Experts of a small language model: 64 experts in each of 7 layers, 4 picks a token.
Below are experts of layer 3 (counted from 0) of a mixture-of-experts language model. Rows are named router (the router's row for the expert), gate (a neuron's input weights, with its number), up (a neuron's input weights, with its number), down (a neuron's output weights, with its number) and show model dimensions 160-319. Each number is 128 + 32 x the weight over its row's rms, rounded and kept within 0 to 255. Numbers have three digits each.
After each expert's rows: "mostly gets" lists some tokens that are sent to it at least half of the time. This comes from a sample of Wikipedia text that the model never trained on.

# expert 8
router:115149112181170155163139108099118139101137085125159166095110132164129157104108111127103185117123184139185135096179092116137109143121128130099093156092134137103109191109075146089158096103060123098150127098084077092117138061175118134137216141060107115071188155098092131128150081151120180103161120081077168181195149153128095146145089114137115159132168102117137106140167113096199167056093182165091191147135111194139120154143123119165091178129126142133160142125074156089075146159107121
gate0:053097160156107132140174113134127163109118137121117111187141071116081131125146063100186126146156114101083106138160155070165098124119106131143126146127063131158134151160135076111160129110130143103137029123120162126122082125110106210048156174134102114133154091086121179145145158110136205123136119154099083152136067088131101116151149166111107130169150080148125091117120121119176124167102131123140138081179120124174143123164155108111101094170154175105120172128130079101133198125130176
up0:110120146171103141131113091085118137143073127157167168154128133175136102105129101102107158142182143102129125192150086116080114187163180118138134120223149128131126136073113092098144141149149148072094132135142190108142102179111125115143121161115110082142133167142124191100081169108203145095190106105135135118109155138109073150173141050091123132163145144178099142129099103111152145177149129178169165078102120103135097103128099098142118092108111067117129148112128143102130127113144176
down0:132114134102120116151119131102156143111117156153128132107149151208115101179173176170129146143145157178171135127075096115190139094148121127131150094167160130101068087139065149093123107050131083155162135094127143144128124109176110109096132135113134193139145077152098153152123202126112131124085075157117140139119120078135101204126129080152106169154097113157094171134144059136155141091117145152123139130149128154165122134113170122119123110092138123087200143090120129136186073174147163
mostly gets: "199", "201", "202", "200", "198", "195"

# expert 11
router:120170093132115102157129131152107163151192175101087110120141082118164119107133109143150104098063085094073129132148108152105113204104170129177090094126157171090164125157147091159147155114105086139169103122150136099104113114153108082190150182093171166134134175132111149133171151109117101096121114119141133089134138199174177092068077172157130113118126120089102111155104092084145127120122139143061163158106049112188154083159087171129117100087152134150130111100109120067063086083127174
gate0:046134148105092091144148076143160132147088138143149159130057065190064110183139142139095121163123129115159165070074087190154099138096144131116101168081096128124130108089086189074115158154105121132094088078091054124092121088103161158132144112151116091188157124151155171100144097110139118110098181102130129142164072068155145103170128110079146130196177106098125162118132156158185130133159101183177132094111110168239153175170150130186109069136175137134135116081133128093139186113132072
up0:128094140100158107110088180115088140112158139165143150189096133120064113100115145072187105097120182107175102136223181140088097148130106138171205127137150127107132160171113091186094106083170180092164125143123079132163123144177078076144119164082218067084123131125126133130122166126145114129109103159121072071066170133126125157121135138136103132064060136094119101100144152115087104114180105101056151148154142109109092132064135143112143143111090096121134159136129114169195118161131200
down0:075130130172165086147122107113070124179100112108121159112156163118107157100065032088095151154158118143122172102205192090137048141118152210147121132132131091133104187133141150126163149120135091103102176124143129154158131142096162121035119092138186197063125101063126118153089118170132130139134112109118119114116136160118131176113088138158131136168126151143145161101109130096102133094148087064172157111148134178133163104077186137104096116088138168151135067129144180092148121169137124
mostly gets: "film ", "years ", "series ", "station ", "office ", "school "

# expert 17
router:076135121162203103092143141187132178096141100157128130090062060176153116119142130142108169069140177178167174111170094153160078110102167161126122121104123078129145108089095096057134115144062129127099152102130121169087115143156123159161158179109096116105128120118105122086149109151113161105099148097125161101152150197159144095116172122064132129118094114105093193142134136167109170134148127169176129081109151156127166122126090155111139109127130092167172120125158172084161177089144116
gate0:125204116158174146119168162163160157159144161159104192132142142132135129155186132147121178070171093131127163186076112135132039158127120145106097088131239127111155150104151125139092067111185108139097201125112069145147169065174136154117126189143186113198114126038125095126147124131109146174157159133114163071196158149139127127199163137103154135132107106178116099160120120136127099120114103129100146118140201117115140142142101077133181094171141111114134107115139129114150154095166096
up0:185150124150154193136167187093149118077139140166118150122136085126112137158154099137137196059175092065127179145091141131127122142134087136165124153099154134133119144172149118115096134113214097126089176115162076129121159086164110158143137134115113103244105118077160071131137132124147170189134155138118113109122142135112171124126143190124153127173084127153117055126159140162109127103143115148112099081137163148148056176132100129139171156139133163143131097106152167132136151039108101
down0:169220125116205147104107153137104109132059180087134094115135096169123162113097179174152168136097164155116070098138176152165151109144100098178182168072144165101165072095128156076092113123123137069101063154139134149082090137140183104131136044132105084091089112137140107083154131108128155137162077129080113055125183142144178130159094157163124143153172103179152074155114143119148148136131108151122155112110164121174135102116139132168095138125101028159139174171118101096150134117145075
mostly gets: "this ", "their ", "his ", "The ", "the ", "This "

# expert 5
router:165086110162164102123096164087143135101156144144165187103140171085156197131140160081077108160154122181181118088101126168172064174080066162098090077157122142066120100139178197173138123153142128126185139121122094141172167099130118109153150096135140181067098162160156111125178165099160138073133213133115114129136139155159080140111090093154077158104144190117129040105138126143161152160200099143089151118132093128171060051154086120107165174134168108152150148148139148122113105123126122
gate0:133068158106136102141122075119116095090147097122144120131159042126163122091180114160133102125126122112139167143130112099134156102113124120127116092171136128149117128119118133118186100134092124139134130150149141154092144120140154154158129137100141123116153180118142093128148155068073100121142092118088110130093120087123118090096108171159138118165167093139176099111078169125125131149108171177151090136112166092092117183161099118143144201127100192172132109165125102076084162135067110
up0:211115139145124180136113137147113139113135047082176105126163168127194148145136104091119065090194172148172118107099130116192071118119145125090112158131176133135089127170120134124190095146155193159106181099121104140127129136100124163102092139158239136117116166115148084098089112069170109162136132115148096115133087115134105158151119139133120117140075104121130119161109171119079120175086138129121112195157133116124161149128084139120226148158124167167126186073124157084113186054069080
down0:140143129096151174165159150113163110085085105100084120134204128073191099124147118106108189108197134155139098155087101092160150160145153110134079104123116142090186146146106133127106155096146154151109138091107135111169083110174118161022114175149133169130160133140140141138167181137156142194100120101117090137076107141133149155144157151147128132115081065140134123103153169126079090108146052014142129124099151133179131077054077075126113152134147170113117160090143084168168134146100141
mostly gets: "John ", "William ", "British ", "David ", "James ", "German "

# expert 40
router:129121131177123089114111152147105123048141101092166211050128155069149104109088108154111147140091110161146109116067102088138102138108086105104123063110142100085133116142196125174105118193115083151155100121125097163117128113138117090161168087092152180069142050180128134089103151132076110102110092143108123095133126168114164153119154089176120123143138124133176081129081136113105146127148114201177098082092151176179117107109069143139157150138140122083060112176130138139193084140151086
gate1:137097098146123110137135076163136056154064182145088097168144112119122115157079124135153070091069116133052107101125124098153150154100134124072160136079122129118098139099155202115158150087115185158140102122121217094032119147144137115038151126112184086107139161128145190145181177168105189113187132132122062156111153150137152086094130135185153128097089105156118136112128072160174156125068138115117107073181143143174182136104075128155100179179108158133091094137177132092134137114150105
up1:143074097129088140109114109126091047077107137129091128202180065078076140101091132090174157143125140128152104054093032153118182158230130112123100061110144125137139155091146144105091064145143123084182172122154182113097110103163169088095120106091157137121112138130115158153167117126199109119147125139117120114071121114167151094077113125176094125024124113130103154100124119122121119148122146085135147192089107160202168135114149099119090158120160153141133119121176108092127177155140124
down1:103144166124090148113133109083171118166140133148171177149115097164168105108145126132128103121111135186152128100136144147114107096128045109179109162126159120123081133141118056079200124130128108146105182113114116157126233126139074141127099109132120107133179110146130024089094165156099085142169150153118145110134131137062122081139174087158091141111103180168183087094186086155111124142148175127169093133150119167154078144104152133133106096115146142090126123149128079180121215098092141
mostly gets: "\"", "41 ", "FW ", "“", "48 ", "38 "

# expert 53
router:157085188142137109167082169084086061165161176118131066131103177118133143106086130078130138100100158085155086120067120073117159155159119148155140179086068185119149109203129124135068155126080140092119126138167154077146195099084117173126168121092083168134109126074134112102147145098124147083143159153142105105127161152124126106089113107133109155134090163157141123074135033072114149124143124164157105098151179122176074139122137091157103098159163167167128125182102138126058138104148111
gate0:054118122124104080132095144142133127118153087097144095157083193128069115104182108108057117157149139156150072090128118149125123134162146128165138135142105126076149128097118078138177128089116198130114145115107064136143094139131115120160124128170123127144101125103123135062118134121110158179158119125104115118118085154186155157074126171135130130200113143126116146052146096146138142169109091101128120191166137119163083079095120124098106076162054104155123099134180119109121133082163096
up0:081191110136025082125114128107141137165185092165135001124124167125089130110111128094136083125109168128157111110133070192113108185161061122138123202187180126119130141130118147172147128131112175124100163123118023134166153121145166144102126124149104124121152102159101103144122094170119114126140073167093174129154129076129156134126106107150121126105105146111111199088123146136127087130125165052161078113113071142041088074103135148106193117128128095154124120087142140153132127094104113
down0:109207113166097095116174152166180137112117156109148140152163128121156110126113157100133157149128112144122107130118179120157045075130103160133079121108124094101118096086133165106107153132064147154115152134064179119136103174169116160078138148147143116126080190135117121140090151170071109129067171080163117109133130092089185092084143075142078101201122138156125151128134163089152169139106049076099149107136106107135145104095124113125104120139145102054080124109116142063123126141161099
mostly gets: "Sh", "H", "Gu", "Ro", "O", "Har"

# expert 38
router:105165153163111106169093161157094160148112071086145103084138178123168169113182109114146090099172088146107086120152101131077108164098164077143106088141122149146081101092065103130103106147127105144134109153136179120081136114042096166143201101130112142113110107087091111178129158123163150175142112093117158085151159161085197142103154083122144117167125171201113095084138147153130161136172094129155100101131139151159143157141151137180163061150120130133157162116118108098116184147145104
gate0:206108095140071149138076120177156116141161196123174114209134093155149094136111099145128179117062132128115073149115063158105165115089105132143155074082118139151136134104127133106106135127090091105122103105169121107125110155101120125164135129088207086182131177121122132106137116184154097105153104163148122127057165110157123087110112158071131125109147132052147135099125115137126157099058174174098131114163117076126181154134140137133107131188136186132129133149169149158083147140133055
up0:104101133104094145127095131116112096170090159114130186130102118178078128107100141140123083078180147088096151125139113141111131130153114162144140162139092125122135104113123163082107172118124175115099177160129113119158087049211153080118038084091192154110130108108130155112122135204087195097104152129120086158089105187116098085130117151139102139118133107170124123147089123133092164159107141099141164211163175124114093075118145139110106044144122175077133153122120156129150099128088062
down0:093116116148110065115159169072124165132175150129164154107143141078121110116051134153116146162099089129134113107138126149149153103128098163131145126108129079068164105094149157167114112109143081124123068072153095121131123156151149160206230111091157152149069111139108079145141119120091147123141149136051086119065101162079137083099086136148109090151100107054096114149156099119153133137142122109117086184091100138107073107136118153135162088089192118084135108133142090131098160072148089
mostly gets: "). ", "\". ", ").", "\n\n", "\".", ".\""

# expert 45
router:086160141157145154136192143160077117116107102087094116150123095125116179081165114082112078078145112142163119100115064085117095112099147112124159149147096130148126176116156071167116162088087126149184135067095120058116130051095098137144142097127141131077154111088162142150054095112091112153090175122107081096113174151096144141157136120137148128156165112158183078165124176113128100139138079101179116120089117114118113161126168117085139144069191138094138121080137121170147102154121175
gate1:067112127110118100130149166174123130128100123132089122135121169150141117133154091108164213140088096119115130186107064096190067110138149125166106101098119128163136157164115042085119146142104096108111025134131134138087171139117060113128151146162148174176117155112163111136115126119214129126150084113158144108147129157147080137162141175109135121163177088146095149169193068149156124145083140109196062144155084150086005105126169133125106161170126189162107063135192109103119102195139151
up1:139096160140099159121135135145148138140183104138109135183152165115097155160134113140122114152107170089154054081080147098142073107133114129120121155148145128136106165112173156142115073161107185154099171150112125122156119121139126154101139087112146168120149108141170110117130131140082119117119149126080177074112128163129090142083102107077124128138086130101149124085130164074158129170139153164158173113075180122112156085117067153160164065142137136134128195161094147146156072013116127
down1:140082144118099121173139123138163147121154124127131121172171133109145096074142134184151126139149130152183187098108149110132088157187097173058114082120119133144078184123146100146150113150155116115130061050080085131151160124126121113178170175127109133158104131120144145109149087128127102075094165124144178113106120181106123121082140108089203067128151118165128061171177124125081124120159133084118123134187090143138051100155127156140127055174126120084134109078121115107103069167117107
mostly gets: "|---|---|---|---|---|", "*", "also", "^{", "|---|---|---|", "|---|---|---|---|"

# expert 14
router:140140088150157164070095164158132085112166137183105095125081164157106170137122154136133069162143179112080105150139094152167151182199078096132092126105132124088153109143163146146087143162170176108184090129125094100117157084115117133165118106186062196122106175142155147134087122098124093129087125099065143115096152138128152128095107104125103166118071146129156129093156122114076154184177119080099167128074120123097084127140147141135086097127161126129145156112118061178144183123179105
gate0:135136094179077113115078124147137130121092127131105148086117060171127091109203094166170108174171102096047115057068090107133141093117102116134131112174123128088116101152160131078142171180137128187100116076149079127124071088142150161089107172120147147095122142161171094143104135113152166137143067167128152113137123111152183099104151205124133120105129100113143134160165167142130146133161151148130082133075149107120157126067126118165128127095213145166116123069132114109109102163111141
up0:130113121090109165131112128161126100164113145148209126148180144138150144098165137124113078152167071087116164160141144143139117094135150129106090087182130128105140176085142160105154114052154079129139185116089146133187097099110053128036132092121179139129115165167140092098140151150088131131182111075160093112091139140050104103128147146183143127146155122096155129098112125100149100118110151133129087189173144122069099138115098121128107127155133120156115159119113138121114058107085154
down0:111140123156167142134154147136124146149153104063130132124200138135110103112153130089116091162108083098109090129077079082188046137124120111096117087133145123091118130142113153163136118112106149090158165152128111139125144138115155074101151100112128126140132139100183161110147150108198061102126118107118152138129130100127118116164119107153068145165175169106187171119143135129116066108137093171100061145121005125158107093076128154098178181111098143092154081118148149117206093093154122
mostly gets: "University ", "State ", "House ", "School ", "High ", "President "

# expert 28
router:159090075107142129100119170113142105137107133067102151179183122159137143156116163128148116117116155101065122183136172116127128111205093134112103066159181188089149169120108085138125082147188165127135112139092101130110147129170140112185087140126116156114124157179142094128157121089102128141163086189134116088094138139134103108125092140137138160172176097135124115144149126128146064080127181122100154197060122124086152110130166183095128085136204130217147095147129146111105128124115124
gate1:077176085088154111147158144144147142132146216178079096150085121150098091108097058128099161145137148099170088069113097130144158158130155116133144130048140127167110108140142103090152184142090137163127012105082065140156073125137120100121131097120086150070118079138098120127156144053171165094175124098111096133087113110145111120133127148086149124167125099096104180096165085135143162148135127133091188136182168147152095133121109111156198127107148138141120122091117148111125134153117218
up1:106182115133132113151105126099096155074145169069194135109092096139164099129133096164075135125151109191115130137150099102155127154151170124114131120143103125141094130121111101129140050134057126163101135147087069135118128154088156087151158085139146150121133112152155165143143112125166130083179136099137115144096158078123112133133175148070121124158102113068098190180144146163134175167094141144115156072138128108225108172084125125190212083085168090141113172135141093127140098153165185
down1:173134118140099128138141146127109108101177177130161127099119113098108131138165186161084122152122113155087094081117101189188134147168081113198133174126176137096106048135159098163150056100129077106140079150076141157129094145092182129154123148169092083172159148120170082171079176130159143106157124113094096092097114101136115107156124106122112113134091097182036102092155167138131161187097084124129139087178084172184131116134131159095112119174118126147161113090123107143079151097058137
mostly gets: "ation ", "ations ", "ment ", "ments ", "ology ", "district "